{"hidden_size": 224, "moe_layers": [0, 1, 2, 3, 4, 5, 6, 7], "routed_scale": 1.0, "balance_bias": false, "max_grad_norm": 1.0}
Below are experts of layer 3 (counted from 0) of a mixture-of-experts language model. Rows are named router (the router's row for the expert), up (a neuron's input weights, with its number), down (a neuron's output weights, with its number) and show model dimensions 0-223. Each number is 200 + 30 x the weight over its row's rms, rounded and kept within 0 to 999.
Before each expert's rows: a language model's description of what the expert responds to. This comes from a sample of Wikipedia text that the model never trained on.

# expert 59
What it handles: The variable x in LaTeX formulas, blank table cells and dashes in discographies, plus year digits, such as 800x400, —.
router,235,166,215,216,217,223,261,204,230,217,179,241,216,192,179,193,160,203,225,222,240,184,224,192,187,154,154,210,220,255,180,169,173,216,209,234,182,189,197,203,170,154,252,197,161,188,153,180,231,161,129,229,175,190,204,156,219,150,220,226,191,181,160,176,164,227,236,207,228,238,166,165,247,221,193,151,208,184,215,213,179,226,147,214,130,229,196,184,217,198,269,231,153,169,194,164,201,173,195,254,171,235,154,214,208,201,205,229,200,230,235,221,218,197,253,207,232,184,163,219,201,220,225,201,198,167,241,196,189,231,175,232,165,261,178,213,183,178,223,204,161,229,203,166,251,216,182,221,216,183,138,233,204,191,191,178,165,196,242,158,158,199,210,255,178,215,172,185,203,176,169,179,195,210,150,236,186,249,253,171,175,248,156,196,164,187,242,223,237,127,211,272,221,200,209,184,164,181,239,119,187,192,221,165,211,230,143,206,177,178,224,207,212,202,201,183,198,211,146,204,192,193,220,203
up10,217,215,212,177,197,204,135,147,160,211,149,184,197,186,212,228,246,171,121,221,231,189,151,237,170,234,232,204,153,226,222,203,198,193,252,204,209,246,197,189,184,181,238,176,209,191,174,242,205,235,226,202,236,237,202,213,150,159,146,243,189,214,241,209,215,206,240,205,207,138,206,177,225,199,190,229,237,209,202,149,191,152,146,217,179,128,179,231,187,174,186,216,178,180,182,224,237,213,227,218,233,220,254,200,225,209,190,176,154,127,247,208,224,164,193,194,238,199,174,194,243,272,165,252,222,222,204,251,212,161,171,201,205,187,218,171,172,187,222,220,195,284,209,208,224,199,233,184,141,227,205,229,161,198,183,142,222,177,180,158,221,193,202,167,238,199,210,249,226,217,216,157,200,227,144,195,231,161,202,222,186,168,215,202,160,168,189,237,172,223,165,212,161,177,227,251,182,167,195,199,249,248,194,196,203,155,215,186,232,211,197,144,178,205,184,233,155,200,218,167,221,186,198,206
down10,176,152,179,192,197,204,184,220,208,167,189,226,195,218,267,192,218,190,217,183,196,213,194,243,126,177,151,193,187,223,182,185,231,181,180,200,231,253,189,205,215,133,237,214,227,211,225,133,200,231,173,215,206,237,160,206,161,211,159,178,187,181,193,231,210,225,197,193,179,199,230,177,206,198,222,257,161,202,200,197,241,211,203,184,240,226,185,205,161,235,244,183,184,199,184,243,211,213,187,239,191,211,216,229,209,213,210,168,193,285,202,231,172,193,238,128,226,167,186,140,212,209,254,212,182,256,237,129,229,203,272,211,210,206,200,209,182,220,201,254,177,234,199,226,249,175,179,245,280,199,234,136,164,208,181,194,181,190,175,262,180,227,208,177,187,190,179,215,197,125,176,184,218,178,239,208,157,197,178,235,215,166,251,225,210,160,189,141,205,167,209,212,206,201,214,177,180,193,172,151,187,136,166,262,185,188,208,194,126,161,212,176,238,223,189,156,188,231,198,212,184,213,226,187
up11,253,267,216,223,177,192,178,189,185,178,186,183,176,242,168,191,195,183,168,202,207,233,229,189,220,210,226,222,225,162,235,211,231,183,187,201,216,218,206,186,186,197,103,258,186,196,148,202,215,202,205,206,202,213,212,196,193,176,167,180,173,142,243,195,270,159,257,231,191,200,267,212,194,169,196,198,186,239,222,181,195,187,213,231,190,214,285,221,211,178,251,128,192,209,201,205,179,242,165,235,210,216,208,150,230,184,204,233,238,153,195,167,179,169,179,197,158,195,139,149,236,222,219,207,169,198,198,185,242,164,237,201,251,205,243,234,231,161,183,211,179,165,209,224,162,175,169,237,201,242,181,222,211,204,244,196,203,129,208,200,236,193,229,209,192,159,227,237,248,241,258,141,212,174,173,218,183,200,203,153,180,200,220,187,203,235,237,189,152,181,184,250,193,265,213,176,186,198,173,168,224,220,184,198,148,163,133,207,175,178,170,170,171,215,165,252,211,212,222,167,178,190,186,210
down11,184,200,186,197,154,189,172,211,215,241,246,242,161,183,213,215,193,196,181,234,213,176,213,152,224,183,258,243,240,160,164,160,174,145,165,158,209,236,199,185,201,192,141,192,233,186,164,214,213,123,199,203,240,196,201,186,240,215,173,222,127,219,213,238,182,202,183,183,233,183,193,238,213,191,201,179,220,200,229,207,177,170,191,216,228,204,174,206,181,252,248,205,227,162,191,234,191,179,205,195,210,188,215,191,231,201,218,170,211,181,115,186,167,133,237,201,164,224,211,238,189,204,189,175,192,123,209,226,206,158,178,210,230,187,191,184,236,229,219,226,174,229,170,190,224,229,164,204,204,182,266,173,178,234,208,185,219,240,186,222,227,164,229,200,221,228,252,166,175,173,230,229,141,250,167,272,189,212,231,228,196,171,226,179,199,209,173,231,265,240,196,231,177,228,179,192,202,238,215,136,166,173,160,153,175,252,226,227,160,183,209,204,206,221,157,215,203,283,155,209,230,223,174,162
up12,208,165,188,200,223,112,154,201,139,265,229,224,140,210,181,178,225,175,177,213,231,243,201,242,198,260,217,167,213,229,232,221,245,193,175,171,148,234,196,201,199,240,216,201,147,160,149,215,230,157,198,183,224,240,189,211,198,234,215,190,175,238,197,240,253,189,168,180,253,194,202,179,182,245,199,203,180,260,137,197,193,214,258,215,217,188,226,199,197,178,201,215,251,203,167,212,139,216,200,190,219,218,161,148,190,189,119,172,161,220,240,198,253,204,208,214,204,259,206,169,175,240,245,177,255,169,208,170,189,252,247,176,228,200,186,211,172,207,220,210,176,184,220,229,262,167,203,169,179,195,173,226,198,195,212,217,195,182,219,228,162,181,213,186,256,202,242,169,208,162,175,199,172,166,185,154,230,191,211,243,192,198,192,214,189,178,208,172,183,219,278,214,165,234,223,185,239,199,233,220,198,186,216,168,160,158,138,179,204,200,173,177,219,191,172,215,209,134,208,216,176,208,170,194
down12,177,185,195,180,212,246,191,184,220,174,218,163,184,234,191,229,249,164,198,232,223,217,197,223,185,282,175,195,169,206,182,238,191,243,174,200,197,184,152,169,207,208,173,196,198,201,160,194,227,215,145,196,201,187,168,195,185,236,233,155,192,175,195,174,179,189,239,187,217,184,166,239,199,200,212,172,179,261,183,215,170,150,174,196,203,233,213,222,170,233,217,209,210,200,228,128,207,174,211,221,183,243,170,182,193,212,164,248,166,202,233,137,203,206,151,181,246,193,176,183,209,219,173,183,171,267,131,190,209,173,130,223,172,220,198,217,190,155,189,227,212,223,238,180,159,196,202,229,176,197,242,227,226,206,230,224,175,172,215,222,223,239,187,229,199,173,214,225,177,178,201,255,181,203,176,113,205,164,254,216,129,246,205,208,218,160,205,201,206,217,198,244,334,181,200,246,149,196,211,191,162,169,213,231,217,210,211,163,215,217,221,230,165,201,193,256,257,237,156,177,207,229,190,214
up13,149,258,202,260,220,166,176,223,211,170,224,229,189,234,176,177,238,149,129,202,216,211,213,205,221,249,183,175,197,213,185,189,184,159,217,153,195,204,222,199,189,224,268,194,161,207,146,180,204,203,206,202,211,200,155,162,171,187,208,215,224,173,189,175,151,167,194,199,210,207,102,224,208,213,75,170,193,192,194,149,159,194,204,251,203,176,222,200,216,143,257,226,176,185,189,205,203,262,237,203,251,218,206,246,211,219,192,156,203,185,187,189,191,218,257,197,237,212,213,214,245,189,207,163,239,198,171,122,227,216,143,232,219,208,238,208,200,223,160,211,225,208,206,223,195,233,193,107,222,199,207,236,243,247,176,234,172,194,189,178,202,185,241,246,230,200,205,193,178,198,207,181,176,171,172,256,204,177,207,182,249,149,187,182,200,195,195,220,172,208,186,246,179,189,189,197,204,200,233,146,189,187,215,195,219,209,189,208,199,230,214,219,190,135,212,236,194,196,208,193,230,147,156,224
down13,162,223,189,240,197,164,246,178,201,202,154,167,252,223,203,211,260,127,211,169,188,195,197,223,147,211,172,171,169,170,220,198,196,143,239,198,233,170,155,212,253,207,222,198,201,219,157,235,231,195,188,182,203,193,215,225,190,225,196,202,195,184,153,197,131,172,213,227,222,145,213,187,166,182,202,181,188,204,147,258,236,232,200,230,231,207,189,186,163,157,224,209,210,217,143,213,189,178,183,209,213,202,201,192,258,182,246,212,254,216,231,212,225,199,179,197,241,232,218,191,199,221,196,229,105,114,196,185,234,175,197,200,187,192,208,222,206,244,230,196,203,180,167,231,181,193,169,160,171,232,184,212,175,243,196,189,249,245,227,135,246,193,182,205,163,271,203,242,167,186,187,179,275,195,250,239,246,175,195,181,204,211,213,205,215,139,153,216,198,212,188,196,246,187,169,197,155,222,243,241,225,183,176,176,232,191,189,237,164,200,171,199,168,184,229,137,208,199,256,232,196,198,195,197
up14,202,190,227,162,239,191,212,216,199,148,180,122,184,188,187,179,226,210,223,192,234,256,197,199,203,197,287,190,201,169,209,168,194,302,206,150,212,192,183,152,199,214,190,208,223,142,186,201,249,201,185,189,171,209,203,125,193,226,196,199,214,213,252,296,263,170,158,208,168,225,218,209,200,181,225,183,163,213,180,224,178,195,225,230,207,173,220,179,211,191,144,204,205,174,199,212,188,181,231,167,162,145,194,250,208,214,177,181,198,162,177,246,234,197,222,191,191,219,162,231,226,151,140,183,210,235,196,180,225,186,178,196,211,209,218,181,211,207,227,191,176,191,181,152,180,215,216,179,245,165,189,198,228,238,185,253,200,170,123,184,180,207,271,187,229,202,254,208,167,198,184,226,215,171,190,235,189,182,210,137,212,161,233,178,190,189,243,223,230,175,156,230,206,199,202,230,235,237,224,171,217,175,240,163,180,240,240,226,189,212,149,168,132,237,195,245,204,194,187,183,246,206,179,209
down14,202,195,200,116,270,241,193,183,220,218,222,169,206,131,219,207,217,227,210,151,187,211,214,166,197,208,162,164,212,191,221,138,199,239,218,231,205,213,202,182,213,280,227,263,256,189,217,168,213,167,162,212,217,169,141,228,225,224,177,220,251,235,176,195,203,205,172,155,151,174,183,192,246,206,177,225,206,166,211,248,182,207,188,165,180,196,229,180,209,237,235,228,206,206,185,201,167,206,174,178,177,177,203,129,174,196,221,186,210,183,230,185,193,164,240,279,211,201,199,179,241,178,186,215,203,197,218,220,173,174,166,151,165,178,214,224,188,220,218,217,156,145,166,212,195,197,186,221,152,151,177,223,150,219,206,192,212,180,230,215,140,176,274,222,188,286,203,176,206,165,211,219,246,184,200,160,214,170,234,180,199,170,297,176,191,226,253,229,209,188,253,186,200,152,200,233,227,206,195,229,193,146,217,228,168,206,202,190,211,209,227,187,236,178,166,222,195,211,223,196,235,188,230,183
up15,218,219,157,247,237,137,185,243,165,242,169,244,190,184,199,205,236,193,172,207,171,194,162,204,244,210,219,210,188,190,194,216,214,164,201,188,201,241,204,235,181,232,195,191,178,227,235,193,196,184,229,208,225,204,136,185,182,162,195,226,217,223,228,201,220,190,163,234,248,173,237,226,174,238,171,159,163,206,189,225,186,250,260,156,232,182,188,143,233,238,263,219,199,211,169,222,197,153,136,142,193,270,192,139,200,203,136,175,166,179,244,241,197,150,264,221,224,252,161,216,281,188,201,193,193,187,200,197,192,188,189,257,152,202,206,175,174,211,229,219,202,181,247,254,166,175,191,216,207,189,223,196,207,158,203,256,188,205,217,196,214,189,207,235,176,232,219,182,167,231,250,205,193,236,163,225,180,226,225,222,175,200,181,249,184,247,240,172,142,233,228,167,160,210,187,210,175,197,246,176,220,201,206,134,184,211,209,196,194,206,222,166,188,165,194,194,207,203,203,139,165,139,203,209
down15,191,251,154,161,202,189,168,167,167,181,229,232,256,159,229,167,182,206,176,166,178,178,152,160,173,247,223,242,234,179,147,226,174,159,212,232,209,219,199,202,169,206,238,232,198,164,233,226,213,219,181,182,186,266,226,151,223,246,194,122,233,171,180,142,225,229,171,242,227,211,219,220,191,156,173,197,221,142,203,247,240,151,177,189,216,176,249,243,222,234,200,247,199,225,194,213,251,271,191,196,175,154,157,203,181,120,212,190,198,198,224,112,216,203,170,198,197,262,217,184,195,170,227,223,177,214,236,232,215,171,205,200,210,162,209,172,160,221,221,230,207,233,236,145,206,178,209,191,240,206,227,211,256,203,212,210,191,270,187,223,197,165,190,181,232,209,212,192,169,236,175,231,242,177,200,183,153,180,165,208,201,229,239,241,174,169,235,183,247,219,243,206,190,180,153,177,246,224,184,174,207,169,186,175,172,207,201,178,182,181,181,190,214,200,197,214,213,165,180,189,182,216,178,201
up16,137,215,201,203,117,242,165,141,228,214,207,167,203,198,238,218,185,178,196,178,152,218,202,232,214,211,212,217,176,152,263,171,205,228,272,189,166,205,216,248,215,165,197,185,179,187,141,179,161,194,226,220,172,235,178,206,237,220,195,203,230,196,200,261,223,173,175,199,209,169,193,248,241,133,216,205,177,228,214,205,238,231,207,202,205,189,244,182,197,180,190,225,225,177,222,219,186,173,225,143,207,209,182,206,244,213,186,183,207,174,202,219,200,159,223,182,185,276,185,132,170,242,200,207,210,228,179,176,166,191,263,204,190,236,255,156,170,231,229,231,231,229,199,228,214,173,213,159,184,224,138,186,229,205,237,253,162,154,172,218,203,184,214,205,242,204,166,215,185,195,246,188,213,233,116,185,236,155,225,167,205,209,222,209,220,143,260,194,172,174,196,200,218,262,151,188,186,240,210,227,219,179,162,214,172,222,219,236,241,208,200,211,146,187,184,192,240,186,198,187,222,173,155,159
down16,137,199,227,219,210,203,235,240,207,165,184,178,163,243,216,187,193,185,212,151,194,238,145,216,203,193,212,211,215,211,230,166,210,244,231,208,200,145,256,183,254,221,252,229,194,208,189,183,229,137,133,284,202,198,187,197,242,191,237,259,179,217,171,225,200,178,206,172,183,177,225,155,210,225,190,184,203,193,237,136,193,265,183,194,190,236,192,190,185,210,214,231,158,139,161,178,195,161,202,230,203,210,221,201,131,220,207,247,131,200,173,210,190,205,171,209,183,155,151,171,243,210,180,202,166,212,222,174,223,173,229,216,195,140,169,140,233,238,197,190,190,200,224,259,246,208,188,203,173,195,234,147,178,183,154,191,210,205,201,166,219,168,163,210,194,225,192,166,179,164,207,172,179,171,211,145,215,282,228,240,182,235,236,182,213,248,220,241,228,195,166,217,204,198,233,222,214,205,169,194,211,201,218,237,150,252,200,180,155,221,173,217,181,246,178,169,213,221,188,203,222,237,225,219
up17,232,175,213,136,191,177,210,195,205,172,234,190,180,184,234,162,178,208,189,201,220,213,211,173,180,216,236,201,149,208,192,175,187,229,237,189,268,198,202,174,236,224,243,162,213,215,170,310,184,203,223,206,223,205,142,218,175,258,185,195,178,214,178,180,249,158,206,197,263,175,202,193,183,199,184,181,207,170,203,195,171,181,204,196,206,130,190,240,274,205,214,202,202,177,205,180,208,195,176,246,251,189,159,208,191,176,182,166,228,214,139,229,200,186,224,112,162,191,173,256,238,178,127,192,234,219,202,177,196,179,169,191,166,205,241,185,183,206,185,217,175,169,228,177,222,201,232,195,208,194,228,174,265,203,236,235,106,186,180,195,217,215,261,179,203,192,198,184,178,177,184,168,254,216,183,195,203,200,189,255,209,226,223,212,236,169,215,183,198,237,183,177,151,214,199,275,214,194,259,177,199,207,230,176,170,185,243,222,185,256,190,172,138,204,224,225,181,208,180,180,235,165,164,246
down17,192,203,221,169,154,226,223,206,206,152,164,193,230,206,235,181,212,249,180,192,209,161,162,199,232,202,223,174,251,265,196,195,159,271,232,217,177,227,251,254,242,197,220,184,201,154,226,220,205,224,206,156,189,140,189,261,167,215,236,162,245,244,134,217,193,213,184,239,244,238,196,203,144,161,143,239,203,211,204,218,206,154,199,207,150,182,212,215,219,192,217,195,200,216,234,216,145,160,210,245,253,191,173,208,190,206,182,220,202,244,225,175,206,137,185,237,174,209,247,207,172,215,211,178,212,199,194,206,226,201,224,231,189,285,186,174,209,256,181,191,214,179,222,198,208,204,205,165,199,201,187,204,215,183,262,229,166,161,186,189,195,198,170,185,189,188,160,185,199,204,218,243,157,245,178,161,229,207,217,222,171,233,145,177,214,198,207,172,167,215,224,198,195,145,181,184,236,208,191,132,236,237,223,194,173,239,196,177,184,199,201,140,228,112,238,154,207,197,164,167,184,200,143,174
up18,186,213,201,212,205,235,173,229,136,186,244,180,161,204,191,197,201,226,179,194,202,201,223,206,219,192,213,202,192,190,190,246,178,214,192,180,210,193,196,191,196,186,156,174,203,235,149,236,191,228,174,215,207,255,166,242,223,202,208,180,183,181,278,181,183,230,198,196,158,191,278,217,163,224,138,199,174,234,221,195,164,153,215,168,198,173,253,209,159,172,221,204,202,192,200,248,197,162,160,209,224,199,226,202,235,217,217,203,251,134,140,198,219,197,243,191,206,217,249,217,173,178,187,143,238,242,229,270,209,244,227,197,249,176,258,189,152,240,239,178,174,216,186,148,253,239,174,188,167,242,176,194,205,237,166,198,245,165,210,221,183,203,268,178,246,142,201,182,174,240,214,187,167,183,201,208,208,238,179,147,244,172,201,244,219,183,178,202,170,232,124,217,173,206,210,196,208,197,199,210,197,215,216,218,196,190,185,213,184,235,196,105,204,187,200,213,159,232,171,130,145,234,212,195
down18,191,231,183,194,276,238,172,194,226,196,225,208,270,169,226,186,167,197,181,195,142,190,205,219,234,170,199,201,263,161,169,195,218,276,151,123,244,199,190,157,192,237,137,243,212,216,199,255,205,234,213,230,197,212,233,242,202,217,217,190,159,214,213,212,195,152,228,214,189,184,173,197,149,217,163,226,189,175,223,196,162,132,199,191,177,212,171,187,144,178,247,208,193,194,232,158,178,179,183,145,177,254,221,228,215,183,209,173,158,196,236,206,213,222,123,214,202,207,205,196,212,147,232,202,230,233,237,196,197,183,203,207,192,249,237,165,212,214,211,213,149,184,225,174,170,213,230,177,209,160,235,197,201,155,201,172,173,224,227,216,159,194,141,177,180,166,217,229,188,218,200,163,164,236,162,173,220,186,155,220,219,171,230,187,252,236,187,162,228,176,176,250,194,204,201,161,208,201,250,175,171,177,171,214,242,219,279,182,180,185,203,185,208,248,200,236,248,185,212,245,234,199,186,227
up19,195,220,110,192,190,169,231,221,192,186,181,196,214,137,184,208,158,215,199,230,266,192,238,212,203,221,222,190,185,139,195,217,211,175,204,123,169,228,204,187,198,239,126,163,205,189,172,210,162,198,277,185,161,185,191,177,181,165,244,158,209,222,178,227,184,232,229,240,207,177,213,221,173,281,173,226,157,262,200,178,232,197,213,135,289,157,245,224,204,176,163,197,236,190,222,207,142,190,223,201,212,177,211,199,251,209,215,203,224,193,201,153,239,201,229,175,155,221,231,214,239,213,190,202,153,223,209,159,177,208,196,139,216,198,175,204,242,224,179,237,203,196,214,218,193,145,169,205,229,243,186,183,198,213,230,170,238,194,193,148,260,195,235,178,266,206,189,212,237,231,199,219,184,201,158,206,193,203,214,187,217,130,189,161,251,176,205,252,187,190,214,247,145,213,208,232,187,163,198,189,238,183,175,179,168,200,189,186,244,227,181,187,191,215,208,228,235,193,191,188,192,170,180,192
down19,148,209,173,192,208,242,193,161,204,246,174,240,183,249,180,171,173,247,245,200,163,221,238,279,193,197,221,210,210,200,208,188,183,189,214,159,215,222,172,196,223,226,227,235,246,252,206,173,211,173,193,194,116,178,269,179,157,203,233,201,190,210,214,204,235,208,230,270,199,223,158,273,155,162,173,246,152,243,208,138,187,202,222,215,254,180,173,165,195,185,176,230,167,209,168,167,229,205,210,169,226,154,204,181,231,212,166,252,189,149,168,215,222,201,215,186,202,210,257,220,189,166,228,211,142,165,192,201,147,204,195,223,219,191,202,220,196,234,219,198,190,200,172,223,216,167,210,188,155,207,214,175,241,216,154,166,144,165,154,202,209,290,201,212,198,230,183,231,163,212,167,199,213,169,212,228,253,167,246,213,233,223,199,200,158,140,216,143,227,203,199,192,187,203,243,196,198,183,217,199,223,208,166,206,172,210,175,189,134,228,203,223,205,209,182,177,203,251,185,193,225,220,156,160
up20,204,149,179,184,213,198,209,172,196,144,213,163,160,194,165,194,207,195,203,290,156,235,228,195,220,185,156,200,179,190,183,182,181,217,166,187,210,275,197,183,223,193,197,188,219,210,205,228,220,243,206,174,171,230,217,175,178,187,220,142,190,192,190,186,218,163,201,152,208,229,196,224,226,177,188,199,212,247,204,168,223,188,200,226,206,161,202,142,185,193,188,276,210,263,170,219,255,215,214,232,239,226,214,219,200,171,199,194,219,148,178,225,198,190,220,215,177,242,174,177,169,192,201,197,245,226,208,169,210,217,190,232,199,165,229,196,209,222,259,158,255,208,169,214,209,161,204,214,206,178,230,251,220,183,177,220,209,168,177,210,180,218,204,255,286,185,140,169,174,160,205,171,212,198,243,153,138,170,234,213,180,186,256,185,176,220,261,203,134,230,237,210,175,242,240,213,253,230,220,167,168,194,224,220,202,188,179,214,227,188,178,183,146,198,142,255,195,198,87,209,180,185,208,200
down20,215,215,223,211,193,224,166,181,187,214,228,175,200,203,179,165,245,230,161,206,197,206,142,206,192,199,193,270,184,175,186,202,150,198,225,190,207,246,227,227,170,205,254,194,216,210,203,204,248,229,221,176,189,202,175,226,180,207,195,153,206,206,190,177,207,214,251,188,166,190,192,171,183,243,200,186,221,218,178,128,209,165,246,168,217,201,229,183,248,244,157,230,173,174,230,170,148,204,203,200,275,211,165,190,249,148,215,214,273,220,196,242,222,238,217,195,212,173,183,248,207,201,212,178,192,237,220,220,204,220,159,233,235,187,185,163,216,169,168,133,139,144,168,174,172,221,167,228,240,261,171,186,217,231,218,216,159,176,214,230,226,242,167,207,192,217,191,233,161,213,205,197,214,258,203,225,229,221,153,192,252,174,154,178,216,199,189,155,294,242,174,149,222,194,156,185,235,173,207,183,198,212,194,143,199,117,177,175,181,197,208,243,193,171,182,212,172,209,224,147,199,169,193,231
up21,167,179,158,174,183,210,242,193,148,177,236,209,210,226,181,222,170,159,192,236,213,171,217,184,180,214,190,200,173,152,176,209,151,173,175,260,251,205,169,171,185,145,224,244,173,243,247,257,219,135,235,182,160,233,188,219,213,185,171,195,183,196,211,173,189,154,177,191,236,156,174,232,196,177,218,216,209,209,167,231,186,241,201,175,159,140,183,129,201,162,185,212,200,190,196,209,182,205,252,174,157,182,203,212,230,200,170,206,257,175,157,158,190,147,220,199,223,264,182,165,251,179,175,239,181,221,259,163,188,233,196,186,225,219,213,222,176,245,203,195,203,200,196,241,227,186,236,151,234,175,164,190,193,226,186,208,220,213,225,235,250,201,217,196,249,205,278,215,189,210,234,178,185,253,202,238,180,204,144,201,192,193,261,224,233,217,179,179,234,223,173,215,188,240,164,174,222,205,199,192,275,211,224,177,180,176,229,218,220,211,203,144,212,212,160,281,222,194,216,181,186,215,143,197
down21,219,238,218,186,188,184,205,219,188,281,205,197,203,143,199,165,199,248,187,211,175,210,196,201,242,154,288,248,173,220,161,206,200,195,198,234,180,184,208,178,218,163,244,168,204,259,245,200,213,216,160,213,205,130,232,167,211,198,220,223,284,212,238,250,223,214,179,217,154,195,195,199,178,187,234,194,234,139,195,224,193,198,245,192,192,243,218,226,200,159,189,148,227,143,203,204,205,163,218,221,263,279,195,182,227,185,252,222,205,244,181,189,241,158,198,181,194,209,176,228,153,145,181,208,209,181,124,177,150,235,182,216,158,205,194,198,188,185,171,235,222,185,209,203,231,191,179,182,191,136,210,179,203,200,198,224,190,229,169,186,194,171,214,243,185,199,176,157,176,204,196,158,187,169,246,252,197,174,168,207,182,168,172,245,201,252,207,236,209,184,231,193,182,172,239,145,143,203,199,227,203,174,198,226,181,142,260,245,189,174,229,208,174,217,211,172,178,157,217,177,205,209,219,213
up22,164,217,156,276,185,143,209,180,185,200,228,170,159,219,199,183,243,251,207,182,224,166,230,218,196,231,187,152,198,194,188,203,163,227,221,148,200,221,201,186,228,170,201,153,206,199,180,218,193,200,222,204,210,224,183,190,214,177,231,155,264,163,226,228,266,137,205,265,220,140,260,187,189,220,225,212,170,229,198,211,297,203,249,215,168,164,259,195,180,210,212,193,218,211,210,218,171,197,233,187,208,251,180,273,178,172,165,211,228,173,199,192,209,199,220,197,211,207,220,207,213,152,197,186,257,178,178,195,158,250,229,237,211,180,201,186,177,191,200,260,201,197,225,229,215,196,169,212,150,167,186,225,177,180,181,253,151,179,214,226,265,194,212,168,227,199,180,198,192,200,178,150,176,208,152,221,209,213,179,177,201,162,200,171,211,178,197,199,162,163,177,156,222,226,239,204,188,170,235,235,189,261,156,217,169,182,204,173,249,212,144,186,147,123,211,209,203,223,239,162,231,210,181,239
down22,185,148,160,286,219,167,162,228,214,235,190,185,193,143,189,179,235,189,175,224,145,224,218,223,137,217,198,164,185,199,262,195,210,206,246,174,209,205,177,246,244,209,190,185,170,220,280,200,215,201,175,178,175,193,183,167,261,175,214,226,228,194,207,183,203,149,194,194,197,170,196,158,241,237,192,154,168,261,186,197,252,204,200,217,194,196,202,182,170,189,224,248,231,208,203,185,202,204,167,167,207,145,208,204,213,191,197,208,218,203,231,224,172,189,158,174,189,163,269,184,146,190,229,200,174,164,206,239,206,220,212,227,171,229,164,226,250,264,192,241,140,154,179,198,154,242,155,264,177,184,205,233,212,253,230,183,247,193,235,185,190,234,177,182,196,198,256,154,180,208,188,230,244,202,189,176,180,238,238,204,186,177,180,214,201,245,202,169,235,161,185,222,230,205,164,154,235,182,152,165,235,217,160,206,174,203,218,210,216,187,234,224,164,192,196,258,198,181,180,156,181,261,178,196
up23,158,214,181,222,225,193,217,234,176,176,188,205,216,158,236,192,202,180,188,209,211,202,154,209,172,165,226,300,202,197,210,221,187,224,204,171,161,168,210,219,213,218,150,179,166,218,197,192,176,216,183,186,216,242,200,201,190,221,232,145,117,227,217,166,275,115,206,190,164,213,208,203,165,178,210,219,204,257,166,193,222,199,180,203,226,143,214,198,199,200,178,186,256,159,183,185,191,253,236,219,241,245,262,286,194,235,205,231,184,153,196,240,193,144,230,223,179,206,179,174,205,258,188,192,205,182,181,201,177,233,173,160,224,207,230,217,170,232,201,167,182,170,171,208,249,189,200,151,192,211,149,186,163,178,213,210,209,198,211,191,183,146,219,197,222,201,221,183,188,190,248,201,204,214,131,187,203,182,236,188,103,168,181,243,202,219,242,241,174,206,199,158,210,182,153,193,241,233,238,184,220,258,172,230,193,216,253,207,199,247,141,196,226,219,206,206,239,175,221,208,192,205,176,177
down23,174,245,201,234,193,218,192,169,186,194,181,208,165,203,224,219,168,264,151,183,171,235,221,187,171,193,240,159,190,254,203,178,204,168,211,177,205,191,172,150,255,202,210,173,182,159,214,201,165,177,192,188,156,186,198,193,189,235,203,219,133,166,179,224,223,191,156,191,236,190,212,179,237,217,216,190,217,163,180,176,174,260,189,159,246,201,182,193,174,195,133,194,251,193,233,194,192,177,217,202,233,195,159,174,260,248,245,223,191,225,207,161,219,223,215,160,178,220,250,185,206,212,222,199,187,190,218,258,207,198,171,210,209,164,197,227,162,212,245,168,181,214,232,223,189,196,195,184,199,170,225,291,216,181,176,171,250,186,191,178,231,187,160,220,213,175,263,203,161,157,238,160,224,315,212,193,197,177,198,160,197,162,152,177,236,159,241,196,225,147,175,188,245,212,260,176,200,163,193,211,168,202,187,202,252,196,189,237,183,204,199,238,282,240,166,234,228,241,189,192,206,188,177,184
up24,178,232,211,172,184,190,182,161,184,172,205,187,189,233,239,151,246,219,174,130,181,188,228,198,281,170,190,171,193,171,201,210,190,204,226,170,254,250,172,208,177,182,155,200,243,202,222,260,228,222,242,162,225,202,199,184,207,204,149,169,237,206,204,225,181,189,192,193,194,134,209,223,205,223,202,211,174,231,161,134,214,212,198,216,189,139,176,138,199,186,215,163,213,205,187,235,235,190,203,165,223,180,159,194,199,219,229,226,227,183,170,224,207,178,214,197,183,224,159,233,178,172,172,216,290,179,171,184,199,138,178,139,196,201,224,174,187,215,217,208,157,234,179,198,248,171,198,198,201,217,194,218,222,189,168,178,209,222,192,179,216,194,274,220,224,212,218,179,238,192,223,196,204,188,240,192,210,140,245,185,117,167,132,202,212,134,179,237,204,170,269,211,137,197,206,192,235,225,240,197,168,201,199,240,239,193,225,217,209,239,245,210,207,228,221,168,230,171,160,223,180,190,149,264
down24,219,199,182,168,170,240,188,205,238,213,158,216,178,194,164,214,153,216,168,197,155,168,277,227,177,188,210,189,263,198,206,194,199,200,215,161,183,177,269,161,157,239,209,198,247,189,174,233,206,165,177,240,195,205,208,175,181,216,195,197,192,188,212,193,245,213,228,183,220,188,190,152,230,200,215,273,204,207,211,167,200,229,194,168,248,264,207,213,151,158,241,197,184,219,211,257,166,225,195,178,244,206,170,220,162,231,226,202,176,214,206,237,239,189,198,196,258,186,240,207,119,227,231,192,197,230,167,150,245,159,226,183,222,205,195,250,176,196,145,198,232,191,155,211,239,214,163,206,171,244,153,261,205,176,182,207,153,243,214,221,198,197,199,194,197,205,201,146,237,169,180,193,264,216,236,201,186,201,196,157,191,147,215,208,240,199,173,200,222,245,183,103,192,218,210,189,161,182,184,177,184,160,226,152,234,241,203,192,215,194,162,216,177,139,231,171,195,215,195,216,132,232,216,210